{
  "n_layer": 9,
  "d_model": 128,
  "n_experts": 4,
  "experts_per_token": 1,
  "d_expert": 400,
  "d_shared_expert": 0,
  "activation": "squared_relu",
  "moe_layers": [0, 1, 2, 3, 4, 5, 6, 7, 8],
  "router_score": "sigmoid",
  "normalize_top_k": false,
  "routed_scale": 2.0,
  "balance_loss": 0.00056,
  "balance_bias": true,
  "router_bias": true,
  "scale_expert_input": true,
  "init_std_router": 0.0247,
  "lr_router": 0.000989,
  "vocab_size": 4096,
  "norm": "rmsnorm",
  "norm_eps": 1e-06,
  "tie_embeddings": true,
  "optimizer": "ademamix",
  "lr": 0.000728,
  "beta1": 0.9,
  "batch_tokens": [32768, 65536, 98304],
  "seq_len": 1024,
  "train_tokens": 517700000,
  "steps": 7916,
  "dataset": "wikipedia_en"
}
Below are experts of layer 2 (counted from 0) of a mixture-of-experts language model. Rows are named up (a neuron's input weights, with its number), down (a neuron's output weights, with its number) and show model dimensions 0-63. Each number is 500 + 50 x the weight over its row's rms, rounded and kept within 0 to 999. Numbers have three digits each.
Before each expert's rows: "gets" lists some tokens that make up at least twice as much of what it gets as of all text. This comes from a sample of Wikipedia text that the model never trained on. Tokens count by the router's weight.

# expert 3
gets: " ", " |", ",", " in", ":", " a"
up0:527567397575479490436490521525567524488477480444473484539536409570536530527440497510533611396373454420502505459498541494558521453378543488437502486487462483501406533416478496495492593523427465
down0:638503483470541538549444490550586611435499467387398512472466524472516537442522537435498523509565494480567531485507439472446525502501574478430527430517560570458429451504479494468517501531484499
up1:556526648525483572517513623487516455424482516496456511603481529459465437551547550428518515584444480505493514545574518542517448511510610537503527581505466468499515502533533538546548590480530440
down1:379490557553478487538410514453387508445467539438609498522439571573494463540515458472489407469563505556487438465491473485466515491550433541577468541478536528566581438582377623560445485480595444
up2:531475453529476410527543504514487471480538439589480492532515429573458432497447444510496496458493556472556516531499535515493553467537469500453444453408414474512481541449437468464572531423447444
down2:481454503551478519425500528502495628592504497523455562482464543614498458471500499452502373411526471536484563538427495552443548433544441443439404541465523494496520492482474481517533468552439536
up3:526550484424554502521468502455535494558590424482456543594501466464538430456573541448558389544396496532383483528523501459454623559416468506438406500537526516379547520584455500515486498429496546
down3:449512544445516490578452514482482569538504482444499568505534545500540465472489487504481576446578470481529561564454490498495555427528500557503520570504529515439518633586437415568563465533505512
up4:532578511452485476495448507579535513414610574532522448511516516542554500494545484395504570477491474463570526471536399525529510460512519519459522505461514487498440464532515591480534470537491456
down4:495551410501630490608577446525504467477404460406480488486528514540522473450582452493517488414433525536481562458498488562543402571537489417606543467580471479452527498571591500529533550511590406
up5:582538490525435428426434485548451478490522463528466511616456492512564490549612528456518612524489558524549409504482544406504522458455442507478532496407547481547472534401398548489584519513547503
down5:570447551489550451532475465613557410490548510411505527496551607448533503529537515527509542512471463435547469539468508419496523496475569510392560549496555558525485487462570460474550534367479373
up6:453580600409597510620535545456550428568505498479491515493440489531426513479516550392509483450499581424505537547524467572470508490466532586527444460613439520502502562548512530483527500421465467
down6:478613531547461521471498515535457412475500446467549511508438459444518535477394476524493584529479436552469503511494467466538546488529528488525508523424551494429478504442402492466478532483512487
up7:454460500458593487459473478548511482476502449565658522451507529424508380474404532511448482547458457502572489549468528492529504443443533510524531553501481486482573550481506475528560415540434554
down7:465506562489473622459459501422494460502509560481523512534558435502511486515613527511493482487502416524557539535449562570420503493472496528511540644475548486530647463470532510494515431491481559
up8:497515472382458370521522481530461512461516468538495597520569454499491547461561416525641495498506455491444442483402571487575467552504468405441550512547454463546525479433592527512449480498458527
down8:591482513553633578476474566599466587507498480503465472490407474489439522515434485463412496552533536502582469494513501512505479509502574544512520514442543491407478476507436533461485488489474481
up9:506472438432464521503512519523470423429551514464572556510466562592492489537461462593465486555498463503514497481417573486514474503449494492481464550436524489543486549496492457520589392558504491
down9:555402487552583454463488486513515463546504526510541549362423516447428527478416603485479499525523504511557542482497475455505492454454516452508469523431478435435477516497471495523577523546443451
up10:489557480473438503480562509550494485546505444552545471527572391474511512452446522535544482573489538511492517527526491533511533527471450581432563545497464630590482498537437481528575616569509505
down10:489476433500411413427507486504500483497599517456499523436480502576525520548510607455424526619522534480508464586559468563491491511468537436479437480553476512479485505495540508545513558510455408
up11:469571501520457521463483541467464418473488452461518507526498488547469450482517498522494503497464493477570499421511506483495569401538464564554542541572519306539453497445506474483500456539463477
down11:436519535531567540406474500463435484577413468492539479491487503454554519596535428529465543495620478526487397418519556495445455423553530532552487524533442386414486508483452461465511466588461456
up12:540526511343550460466461536521497449459534434463545560532487394521459472427453496492480519558581390508540475481445470516518504491519419513507523499409548526546482599532464475516564562484542502
down12:581486511534549512568571422502495562552527511498434430503549502471457553421490482506470397550541477374517523509418491453534467541483557473447540548521585466502507457494478564532433518509486456
up13:462425527498425456605550467539583475493544588582540523508541411467451569500459545549494501475473391531566535532456566456502528454534509492484495512433480329480511530495395609431538514464411449
down13:533375511516500537547541495534573529632483489457461452563510567572532472458499500430477527475600489557449573531370524555496507388463512409487546549470529416511461492457521565515513536474524486
up14:452484561526491456408479475480560528364513557515483605531569512513462482472492493538428504474527471490474488498479382495524498533484571473482539438486400429583525574549459467494461480515581489
down14:513467523461491519496414429482456516475469473476495527516535565434559487501532535576464559530469504406456521462549458505510489541479480531447506467496475514497443516359458515528541625601627468
up15:515478451523465478604462631514536530509514535580445616457498493477449518529487531550394521513457504440498495479480536437482516510540473421550528558574567475400455531538527550482471481548502460
down15:429411503575484472465520517504468542530539446571455550478579519493554421507534490597468447541423582472484458481530545429377480545520379494562541492443551428421473468518509450440435448478467531
up16:462534549462400488555498444569425428515498529514510482543592513533556432519492435427463431550478466495477529495451442482583468525506584496555493434420519509511474458379451456523418431414551445
down16:519552547430473515493544458557482407517532571365554509513495502445555436534516511472574503504495471541550505514498435475478498492518535530470415453480550444495496499496509469534405470476565463
up17:513591551522492461593483545424480538468592488531364513572520506391573510502517622499501560513482464413568437505450511520491544527472502480487521530520531506559461606533501405585490445464507522
down17:471465559455484478507511407510479522528484525420354499461435526466467456454540503561501466557515471489523511416508416384531460470489456513533453518508501474530512448435547389471570440586509539
up18:477532532492463500497422448580479419509507498450381439538494445577516519594500552522448482534533506513504518505523505535450481466493659442533463473529467462487438508504446513489563542438583589
down18:526526498453487571439487473586472492537612410485453501519465527503475499517554519556469453534498457517535507545521548553484451523499402486560459543519518487490504491510419552476521522502607480
up19:495558470498473452434569507539472507476520518415495446487490434535491500496424466505457517534340465515614444499482478490565596382462435488551452487515546469446517454458413494577423497452572518
down19:465512482533476513597477529476533431489523404520467507523529514514580529417597495527511488521559520510499523333434615516556484557558565482456487541488493460485529597404471506421478475531508471
up20:488670491470540534488426589597462496447476517359555520527542455517471429531577569447428519561445482619602394474465554425472522479541466503546549507539514538548511471477494452517566506515529436
down20:574495431439579595508534588527420527511505467497522521544389491520495502472565512540582515549529516413524475427461481484524504422550628469571454501540494420492498480505566549486483485560570512
up21:575460491434486563523508529482468415451526570538515519581398518536528502622483522595449515552495518585387544504481542428560474501458529453528471578447429476470583520525476462436504422483441545
down21:472507523557555485483523575505456453570409483467440470548586540552481523471567483487468481563526527458442434545544493481481502501512435429548593455516493437526464471438447511544537499471564464
up22:453518509532462526455538532585500520433518518524467582533449405475516492450505416478430609543504549551474522607516478617528491436505524523523512495428554484495560483535496507547549578476524473
down22:510541517489468479558580459431527553454504466376441469431492555502459506447403408534541613479631500516477523450568570527558489456474472470530560551470399528461599492545400543505452501451504549
up23:439573591508489544573573518420517512528565513510471495586401496453517417527526422480367456553487548487514462467508365558434501473456522492475503516494434412458480475475466454460515516438533519
down23:538561525466532531420454486548435571493573509391492528572451478479578463555417503495505427528465446577531455472508460446565587532451525476510423504410398593415490542520478555488458427449560513
up24:499491626461538412540490515435526498557466514466534533506440526500477538555526418535555436557494456443527577528486535472548471440536662519453468569468530398468503564425442488437465571506520439
down24:446505522558573519427538512460503606534483527558502459550452519527473504459501532466502571503585517526376475442423549434462579466456525449516505520472550464467424484514437460485476523402513553
up25:555589475467572565542523641456516491428538573536541494512443517553442454474448528391418424636529509492491563535485515567515539520454571520525435533448394490529452556455561480472543586533511453
down25:508531481480559495567472557518510529448522425434528512571444538451540564479383485522463510544469443468449414496444480456533479439451486519442404591484601433412604476421411506560472512509546439
up26:557500462469441533472535496473433536431414485521445573482463484395529603467574515513467532575501576536542512499549417547503533468553394475506521446491520527463506499505460570488540494514434472
down26:469483517453597478559526449463541549572464463460458494418552447479480481525585426513540581455475562542404531452516516462490460523438472627467506538548522526537422592482475516494387437505527493
up27:581546588494454501511502599547473419567483537563513558488427538449528495436416573461523560461483456454528412561523500400542461496561491553532593489507458623382433471431412467439412501488572439
down27:465581568455536518500595563478436501631481565444454467531455508422561454633470535482426481555513512530460510444522465516546461501459642548461465493498487432517528500491490553528462524489549486
up28:515543526508480527565494549514507412470487473427511505534551520560526483526503535531443498500586551518560472500490468525478514486462510592558460502626565536519454473460394486451553435447491539
down28:524484492504526449451468495539472527496514484433461486514449471461464511556449563521480458552490499554483453580554542530507532455496466479508532456519430507530489454527492478558477474495500516
up29:541469502527457402550527604509445556570460506520520585451469496478509553572458557510512451617559537446508524549581525479460497383580473522525517541457519513457434547529527431524457479435490475
down29:554506540518558578443524513506557540468514432557548523528452468511470546498535489478565435440576475537369478540391521520466450562449507437424479525449462486498503379436527538623491468526486570
up30:419573559569526519531492467514542497374518502551385560499461404585442558433485476517521511422507528522458458580506476468571464450481503482525647467519535522539482594452535466535527514563485508
down30:514491595554475512420522483486451539570434475597483472576549490515480512450493476528581517565532503455546474515445500512474453469478438414565524562507496499526470513551421474531550415477523662
up31:599472481446460467527582579455528498470502469447509548506480526391555528512536469507512364427472476494430491560456417495616533611515555535468504514445472471478444561548493510463543496495509511
down31:525542475496524470578456625503444518488463574560519508471498560518546436574609420436539438422519459405472461403491443502440433521528521440505418465411456449553454546414495504449542539573481540
up32:610553590403499501491455464539505479473524570487440455536461509497528461547586575572480454592503451525515494546584495574518524478439561510532475484482540504503608462468561570575578458479571494
down32:566477470450423521485520458487596517449459525470419471457447533533523488505481466447504448475532583524466503474581512487436491514558517558414446476552489472417475482591544466473471457518486581

# expert 0
gets: "1", "0", "2", "9", "3", "6"
up0:564505464474514459478489475487551499420507492465512510544502569416469522477494445526519476466498481409515550468509521497489552524515516592440381510490478440457416601529434560463486502442524472
down0:498429446455521498441451469527478459449472528474455488459538558490571514542514473514434461519565524481499513561571574475459484435496552522493550598456455482445486549465523474486495560493523468
up1:573542464424532445547550412541576445575492514529590527508555450497509565520506444530476462449412480512539518480521461449450483683492580496507504439480432490385606456512463441549514525429580422
down1:523522434480637470525530480471551490669496470439534382520407581540490539469525479466510535532472556550454517435467459446507554564460513564515504507438439532493585539564435482477542524519451456
up2:428441528592592515489513508440496424537570438488478438447562457466532557520563543501511561513504489537487482527589487546526517473523511397428444477531558602479444551507625507510411465470517537
down2:498596500446445505423473510525484523530443575376450450467453479544479581546469511583473497485503456528609592553501445510497564452600441481500536517522523483486584444505478524418563555511448516
up3:406574522467481495548386464515468484529528539522493595538484475461525474475477565435571458529432562509540523550552526425505486505519533526506539398591457516468579529479498471431501419522484502
down3:521485501562460505482489516508427570408552455437452573575508506542471517477503504510552618508475572509579482529598475518528488489482586616394502483541450507495563520530452513541517523500566478
up4:553453577632470480497521522514433594474458503552534507565516505535602541543550472480576480538477550500547483625487505510554516479445512447587468422592593477411402469463509517506542539548539540
down4:471558485473541475500454460431504534572472499537482596503453538533438540481588506440508421565541608476494499512441425565521546552450511550491500563459527484534517505491480519537500395512577501
up5:628461483509572518517433486502501511514504496534574557507501489470566555516562569563455562488515496533576600434501478441562529482588485565419436510484467442557437506476484503496525540553510485
down5:544397544507515577553473489457467459549413471607505485533548570515497549437576544552476460519569491536522554554558432550480546540518482502427513544524404479558426510555439456443498522556469585
up6:615409396509472508522511471502523548481528476594493494476430533522485502617459486525584473530479514524560438522520393545568578566520453472504517501430501562461472585512497526555464402535512475
down6:508448458567523497509556453572450599561477488524433491446538560541409493597529411474448522463528476455574567547531468622453477466519495546448467538486551539539443425489497570495443508527509590
up7:464506459478557462532524492522430476454481543454392478487593588487514462429461446474522500668477486410586482603561391495522541517415480590485422496559493442610516524462517545450511499460481457
down7:450427551556558452460468479485440607423536495409402541524546403470508484519464572544472506540451563520546488553505525536519454523498511511494495469446422568446434529497425504446503524488498455
up8:532502489452534543423510463518544487445454565567461557507522407588506533504528454599564458585501520578465497509553546547488467498483486475620532488549492484448487509492540456532471544400421486
down8:431504553488514565551479514475498459516466579535428570501587460533562485465497673512557496418568550485473511610555425618448536464491509533506488552518469444503527470460512422555535510580454523
up9:528509478515561457467532488503511554510502443481468584502501471524457511506533466464536484521506499484562487504486534343504547414419550566572489464332505460522493487451514437557471408462495430
down9:434468467443532488604466462471447432482464485497521459483569402512412591515466451403533547511531533540486530502456539454526399492419546568507427512574533514500532500552510453506497381454473527
up10:579607506542500470491515460528568505572493449317628517512430473583510548528513508504561475384468478536534561563602512553497502424489466519564403482528485514500548597460420498600484490473501446
down10:512517514484487480421587441494533556498575400472438533376475552508399459618472453460470505536430513477500488504437514500546509531433507552499489523462444517426454418422536479475543485434519494
up11:578495456462516509537431442516548564412531576391460532590570529525545563509486530518569529451409572590526513473558499465438608483506467454479434516457439482554417490468508499522511451464432567
down11:499493572525595465535504433596490556535380578405491512542491524470557460566485501544542577567445511509517519536512454474515463511539452509495390496480544522484476443594553483567510518547466542
up12:542532535554484512493453551468491434468479456576572467476369450577469599552620525506601501569478445430492457518544469464508411544513605400349506540525443451518532520469487473457433544500576494
down12:377534472593564574609461492506497424428586494446548559587533547548578510520602465469499542589472579488505409491481446435440525510460425453465446494500473476440506434526419574472494505498564508
up13:553599489397513537571470522511542425561540491421468489493552502498537495548485515488481520524519542519470477517542441470557484526463549497551457430534541548407516606417528507519480601458495461
down13:508399436489588468549449502532558491491472517487437556460503528453489503488412509464484412521451627562495518485458495547484576408507444518486450514553548475483504547474450523500485529488513406
up14:507511504506446554536493506485466497485517475478487571481422505501438485579548541392548629439471467527519501497464522589483499558449508497495406483508502497503459535506515470470536498643540485
down14:507488524522491473526489522481522541535513476527342477489476540480490555476506487551506481422503470499501497494523410596509467519501476566492406485548590536548522440524486497482537540557534541
up15:531531474410509475502498514554504588514476467561551418471548449421516552469543504570583500539488466488526600460583538503488479507405492381490430502486378503522545472543537457394549434544491577
down15:398550494503523449457442506445539583575495514551506432429427493447406507494501412442473563507472523506529451451570545506443486480497455527518475544553478442617484481513460576572486486435555469
up16:579535473381576469483552455543581474496529547500556505510579394450491494474488514469510537479508489478418511611498455513509543519522508478390426555521504496543523496485509460500550396576551439
down16:485440458548512482384547447516489484510504452417548534474366521590517540499495492415458469439581508501448422445505549497552465409460455540490512465578481419534477458510475505473527509435504467
up17:522543460430453496493576515503503482509551525514463445532508518591535509517582463539596524494479480595451539491544578467552470491510523525440559431541514553527440536474530581617538502480480583
down17:475546463492472483409529537604410456448531419459492482486536467488555516512400497495380493480518591540491460533512501452549574493505441523515535558546515360468457512473479538496500501425546469
up18:494473444434493511443423532493517457442534487527395586607500425459506529516514530490607470512503425523483437456481378554600553419500490476568501537559522531580495476503488543513527547587442523
down18:415514431545538453545440508514490498538552469463508554510481428462509534533459510564561431486586510524484532396490515511458426595504537439472528478483480542500421511546459526593621516425467569
up19:464605483435538529402464501511536492451402533569501559559511450478479521473533539500571528515510541608492553616588413500469536448392599550548510500499499472441572527490475590461464452432446460
down19:448523589562484521439477517454507445485542596596431487519576581509435474515532499534499498559529459479468438535495392443405437611500525516538475467406474497577597564481427543510568506475507529
up20:500450456559435447400546460531589531495535516417437488481458534543518419562457415478530509431534550546531518492507526556530486521545468535469495472547499532443492481581580496416481439482485594
down20:452452539510480458496451584526550549488449502460494547497461593547484549531411485585563451512594551551481382536452483418591571431504479447503561537498563559457486479463521462443405451521509522
up21:585554554534506405491447516425465520591531492480476504513501489465511463497681505499538443578485503537562507469521566489534440522492509554522493457525441542449556495513542489539547423467560484
down21:463444426550559541556494498553547524478604559476454447484483461484524462506465519506533459545527525524447528481410549530522424510501546479539455495522445405543516362509568557446566571483458568
up22:544568476513590501453518461580456626499471490497496438480507457441493421540561545510500514443386488481527517436502498440478402518487521469382571432442516485628530512517440522583423453531465536
down22:427474452475550518435439526456558555510524466422451519596502449422539494499472552449527498564538590598462419567483483548500530445539564503521535539568461494459570496453525533477526425530488488
up23:503490564429535535370496506536536533485520492499511498578404500491466500603438538482430485527516596521631456525471509554561503530471611450517472572467426493470500510451444557570496426422436516
down23:578477460526447491527488462525448576511514489502511503526448517479533452514474528506533486537488528508430458473502384521480577622496458496532468480540424442504543529526448496525502472485510491
up24:538539572517534411499529476497596458452584586511598584546535500508439579460464454524463534503472510464575530567552517480473505504502562540595486449562611510478525459511540533513490462368545529
down24:513519473430478488464436481534512514513488553488510488490522505564475512525432523555347478549511486488532543494515509486515555425485428543523507456479434569364428404513427477536464477439545607
up25:493479455509493536581545507532512522454548468514616502496585531450488583484542558462545530527442555473416485517463570470500514405405520570513440511433465479519533544402570480618536506491469563
down25:374372565561613430414481517578505546525429498423537536521593517561428472498530478559427464570460547488549475476551580457481506482469519459521503448461627431476504491534556519552509452529516560
up26:533425425453504528473486580443562602516553511573541454524498470455476476493530546507542480517493535467560445586551456521524561527553465504527420391561569513422404517509533452600523479445541594
down26:363441526550503484550452524461428648524595478568417522488511545519531451479514508449436460533505478526419533530468384478543490519496566584502455461511537491457509494527521554477471480537493487
up27:457511535564616425474552529558569440514515510440577494549551551545442560544549510489505498494458461528563534562501482547546525566524505528533545476435635442598503545491589467460494480461577572
down27:421536546515543501465461501432454495486463545606550496497571450541419553546475363545521522438462501480511467525522519511402508413507574460563532469488543549542487444565490553510500518580467477
up28:544545483497504412503462548499487539423478482523477474550608451535507409612477499555578418530481529420530478525535524448540554433464408531481409455468439472464446512533456579499529497563563565
down28:498549453552536568552449517420436466568429512463513505420534525615380491494449467555505516497538479399466460439509537555554487502437489511501557519515637506547497429435494522536529521632590374
up29:538432455508621536499521450589487417518523481457574472514398403535548437503527525642516478408476547557552497522539498426514446536494432524517490472439413508455459586450523469458416609575480562
down29:540523479539468511650494433476513517554510457525456536475516466481498405547490483499576510523552503403513489560484485552497623475512495540479439483522404479445564398472486380537524462490426465
up30:480558433537546463482491459526465503504483462438544437502475478486522550445553340467450504491490496426445423628504552444487537441595502533559406482432527491505478503438579553432539549536477565
down30:534584518467514474514472450497533521527468361431554544448494454526479454490472478448484464556528579535490496549441537488481478417507444525595477631484470467438511548539461457483614544467498562
up31:549534537532511540515508469402554474579504477514536487501458403509513446566548570567539582447412594467547487485534407419460525577471504576508462458565526465521496543506484511499475401454490565
down31:487504537535545462524527511448490439472431534565505501486520536405545449501495492491593518438434498526400534546451449466499413526579515508495512498462464503480462538494521479506503464442549471
up32:574438451445507482484467494449536468441577517516501486457469447457487482524462371447439465535489435561494504510461520495606597527494487465549487547485469498509549560597594495546596493492491609
down32:474529486422502495562446491529543422592491570511495446497424584449556544589471607489488523600456481525522521463527512477442524549586516519495524509555490553487510457552484491412469491514455409

# expert 2
gets: " the", " and", "|", " |\n", "\n", " ("
up0:518527486402563502437402527550540543538565561447530509547528485500574527531484579451475458362462487478548547582530571534497519512465536501470484406541515596510544527529473543504410521385432556
down0:550455552528432513469489505460538496422441505550533539481571552554525536540483514546479477434478462503451453535522565421505490497513503470560627485524470512560597505508488487471528468422565562
up1:570435478528488460418443508430487409521524492547532451480403483501513526570564525517542410509439556435474476525642450460520613420488631520445512507530541481430518549529507506457445484523489487
down1:431566516513501491519534450426475493512467527483430443527544483523458491464552424572443512579464546478542509485440517447604464523472522492501541456597532496517487583510587551570465474523564423
up2:433527537603550484486517443496493486533517404504500505564476492492507596415517535441439465518453502555513457508488471520447454515515599496432564475576547442504483478525531553463486394483447514
down2:461525543557562565604529464566463474469510501485494534501543501468562483473507497463509558562501434533533499492491475573480561471462549501420496431481401507549506434478470534458508494536494507
up3:510538614551529490554575486518549452421503567598474443470564505552483412491486458468517514496466478521482486474558567490477507502482496546564568472498575580439557483394420488498400519477502521
down3:466499457559510456520463538485442473521498455620494393563400463460505489552480480504461547534540448551483424543549412528586448445465479521438554498548488540502505515584539521453580494501490484
up4:578499501490469488504515460551596415486487577517518569523524387540490545470469552447467473483453456559551493486608399511528579491483516502468462469476516443477493459512496487468494534459561529
down4:432369421524526516473436485459543570559529423525393513471506455491480596500525536494548469420537492535585536557588537514483510443554440459488503458529530387474475467574524510542488459431472549
up5:508561510535465451491439609448496453483475507518413526432520507411492464537494484504468482502479461416411397511549496536551538472509535626436505489580460537481524538516446483546523443531524593
down5:549507430570534512493456535567447517400471417474465357456520506497436466508430493576485407520569566457485553507465499509462548491519477541516527494430562493570426434451502573507553522538544477
up6:538460535467422497518512529503520496502530481519537481472472442473522539513486549387532546501432489516644420517570418626477528498522464540460525304590550556447422487548522522588512543459512538
down6:415424573594505492491511552404466509540559585559423488441441468507477459527477534461380496568470502393499524510471444508509565463453554618499453478524588539553575476513397552500563493505539469
up7:547652491538489580610538457481482457486512505550501524525468469441493520586514457570500435474499444536441546496447495557528435432502540455571528539553489517545503531559509539443550548486428446
down7:576529494493537477442510465613458548521541526437506479572475533473510489527528565536478480468453535503577437545503579431505512476599505489538427574506476394507503578487487506613425479497580555
up8:487556531529558505491526483527586519483500492484467444509526495417587510489455600414449539539482503465528469572520437443490449499437557516512469503492468350401482468588485522472507547488474517
down8:488476561576445504472504490465488454480500436465576476591490446441532537478475520506460459469473578576472459457527534541522474476451436438549424485448506547368504488480485532520486490501473477
up9:531474416468512518481469596593421560489510527552516510568516487472450477594514542586586472597525509552537529504489495454489540511515547495555530420530428510541547619496555426492539442501460511
down9:500476457571566455499516510475499415463509491486379574555518528499498466489458493544513531538502558583527533525489502511544576510521579580529478582447534413442483572532473440504433534479463501
up10:499470503553482416508450519515520528513492513485455469480506505530548342485625478543540483509524519547524566465516400423510557514460553506441584496439451453533556439501467573584497567562479439
down10:481515506522487583475461418497564469539441552443520442467484510498591478438476511586479502485457468475540447494401510435468579494512578489449403562519534508488548493486512409461548556521506454
up11:496480601457560435585490555502434406523470373453483592482477493476497534530547479498481567474381459501454438509560538551534445609502504526469415457540519481530465572483517514542498508505517445
down11:539476424466576452484523465555512526386453514424457519467578572485531507512510519448483521474485553497552505536534477478483529502455443455480483514530544510511512479517407566490514539471577449
up12:523527490433553544500464628596520520455498446523440464447514464446427528435511614464475549464411500518484534397586505549504475579534518456506490498474444439476433555525565459573494497400477492
down12:501495523575531472570492599480556618537543508543533498528529581509360507497407409484566398534641509540494423538471503541484534434393534476506560545530554503499510456528421567566518473569472500
up13:490479514463550465552506525539453550467591403502514519535440501441419476512466581505508488488492508417476472539521400524470564426496591467531566428568526448545542522566597606425534418563560483
down13:428467486584554558433431519478444563495484515477420479511526482518418493477549600522543489498503633465506406434460378490559519543584429524482482448532422446503482463553492429504497370500516495
up14:438442426476538496497500506501478489486491465605519566516530500467503508492562528554488518505499498548463635528441402557530514432534533451585518506416524413562438536491540495571567522516388505
down14:454506550433448428589502467506391434508562647499468444527441598514494483467441524509501511471572518572470478551462494562578486537514489553544565456440553509468566530531608551605484475484549482
up15:552494431486529536437475579524554450456472499422510517569513422434490544568617547526437529538417481565492498446489582523539482440473625497516530473591485568539539514529525469521515450542486522
down15:574453460482450561464488505437443454569452444546466518494487464467442512388499482582515585470428508539492515446422501571449543513550648442498493451484488446478494446500532506541498432585520491
up16:572502484545578453562595624453476532496581501481480560446541479497463530513662500460464423558496458504464576497543364537543440534355529503519506488473482548525535493518535459574506415508523532
down16:508503502453454537531550535422543651556470491508452403476466514541491515504507474577452519475557518548408437516468462425535446498494531473500496531515527492544490459458500385507521536439534520
up17:543525482609498495526531492449575467498627448589547451466419514442541483555517477522528414632462539534544520536604482491518486464543446517474472541541543555480514525528482576553482548546526513
down17:559530445531481579526490431558516523536580550494517560459561537435502483504413524551556401531478518466545530528510543550527565518523536568466476571484541500575584457484459582519563563578494487
up18:528504515484468531535458485572428594474503534521589516478535488513446544459590525513522463518533493594472633558514520514562499576457516594479432436433480530485557528458585456495441566539525456
down18:484387588480405539440413425586560601480492627472557430453467483488489448449585504533454517472516489455451548516564498576435592567434424475520478524482552417568590476521497545531521498486510458
up19:521560496447574451483536482498502510543551510473463455562491529506513440469634484460435501540548403487403563453512523545581444547414540496486590492492452548501537506519610472612545555480536559
down19:473505507433498506427468450480472564520513470485445409524470469497500533424509496498493518521502546446465487485446432549529459472499549517473561451463549500539560516511501508418497518509492516
up20:483533408555447582521549451460543578518509512478427414480429461492490485574495533569463488572439487478403511555514509484515537438463562534495570473548483501546467517568489560614435519540534518
down20:496444495556564559470490564579503549542527479382512457449480500533492551499433542507486528484556487491501507484491498466513542481556559532462528500559529426500520489512482510544491549510555434
up21:576571475577437402437537535550473444512527549479537562484458509533503476456536510562473571433496580507497456432544443541661525462391500454511556510555508553489495541371459528478466508567495514
down21:543456500534590486517496546522492548574482527402478459475572581520483462475427511571536515541542563536493509480422487540480541473531481509515535492502490441442525454553475509506486588441545497
up22:519644526453463501550472570493516495472484434550474507504505503490438613467550550468561492458552441491552606413441510527524503447454486494539499535443455501479576625525591542476454494509508489
down22:498475481512402460507442524480473520537490547405466447365448433489485479431455534540511506476496408513540484499425502542473604529456523507476582411565467603468501512512410503545452503548527514
up23:472524495543489464534435604470598443526516438506482499456506458566433472451567446503422527410515457553540508554504509514525547419441555587450473499536457490463555531437519363492472496557562592
down23:473474479555426546472425530511532435565471506570472348479475553601477542441536433518521500511562434541470539521497476466522509535450510489473421432548517555525501536468555615586521491460578557
up24:499462435537476543443474474468551507487503517522448518538521489461463623454548425468460422610537479464599537562476484569566512481498488486498468490439407418456509535480548465514491511473433504
down24:580442430571486553527500508519448412511493511548418548406534544499483432428550458578595505477492527395507531591449463561473489515511509438472539456401485506536489447494569463477492523551427580
up25:506485473497491562525560432448567496568562457520506500481508584459573468451554512500526469533495559562587611482538424510580469415443480422494494545581525481479484518546477567532508456456526455
down25:456428450513518512494650431539508521454588537451458482500488408483476552525416440514527563485603528486490553500526470533476489504568462476593479614502491518559513500538405562509463480465506440
up26:603461476519566489432489558491444513495466424473507542538569373505502499626523564532558563481515518500605501493509488424494383469519423477502505501476533568394490505569572513521502494570463443
down26:512518471453583613484496507544468532552498479369475542553403515493547534487510435546545433473444454458548442419531552493493562551515462525476498536396526477548517479496577519535443468484573555
up27:478541553453395532508409500464514567513567517562538503480533506527564548507554462514543467518466505511575434492506477595495505471475459506531414507482598478531462482563505452645570527541495524
down27:525497536445609547491557479489518528625490562465588496497442425436538576502507496488513559525516548416556540566449459538526553469542477477520487425475487541490485451466470601566503517535497479
up28:550490465470531479464428506492489402463472532470600519486478435461467424501533467520514548521401505524575570461500437483523570449506569530446442449492514550508428553521456629496544520435396559
down28:491499497512489399450469471391505423477527552476523491524491534498405463445471494506491572443461546506540555558477470530416486533517435486521566453400544478501508511581450555598539517514446515
up29:485550432456413490516502461512601435466609539440425462582470508469529526497452570527403440473522481499537508524541483589487470509565547551590478472568537480411491468454508440510496517396526538
down29:525466478505509488478555487507476535486503505389456459502444499532510555495451563461441415448480501451505458499530501504473553405507565523517536462534518542474477519422440509514531508504496460
up30:461540519526506563420447495498486541436596473471452523559477529533510504580515503531518498511421556491468540435481509499526597508436597581461460455379490498453471580482544485542470433555472527
down30:536456542528452513563471509569422558533554507425458499498511556476534539503543499480492574521522504432451551571450481530519477534494540550460520512436555461513463560545444486446539452586471530
up31:549492456498448496465571523494527497449539491597506527473458392447515436559619520426524590576477477419520457443550578494483472522504541464443459457504490422449491491467482539507403511477374558
down31:425482521466536488498532591540433480478503520450503440560493489495508474495403579525495468487469448514437494551512503426395579389434610481395446588485547459468493505413578534476533480405519462
up32:490504429539468480531545533466515439585459532520473430449505506555541539494495580501563552526443528509534475519538446453581524471481518597551583488614557504473529472459523478596572464498529512
down32:466513591511599502440439485546491505533484501512512526443492503535538483451516409470492463446610471519491526490443495461456505496434433501458567522526433424524564523435513476469419472554498450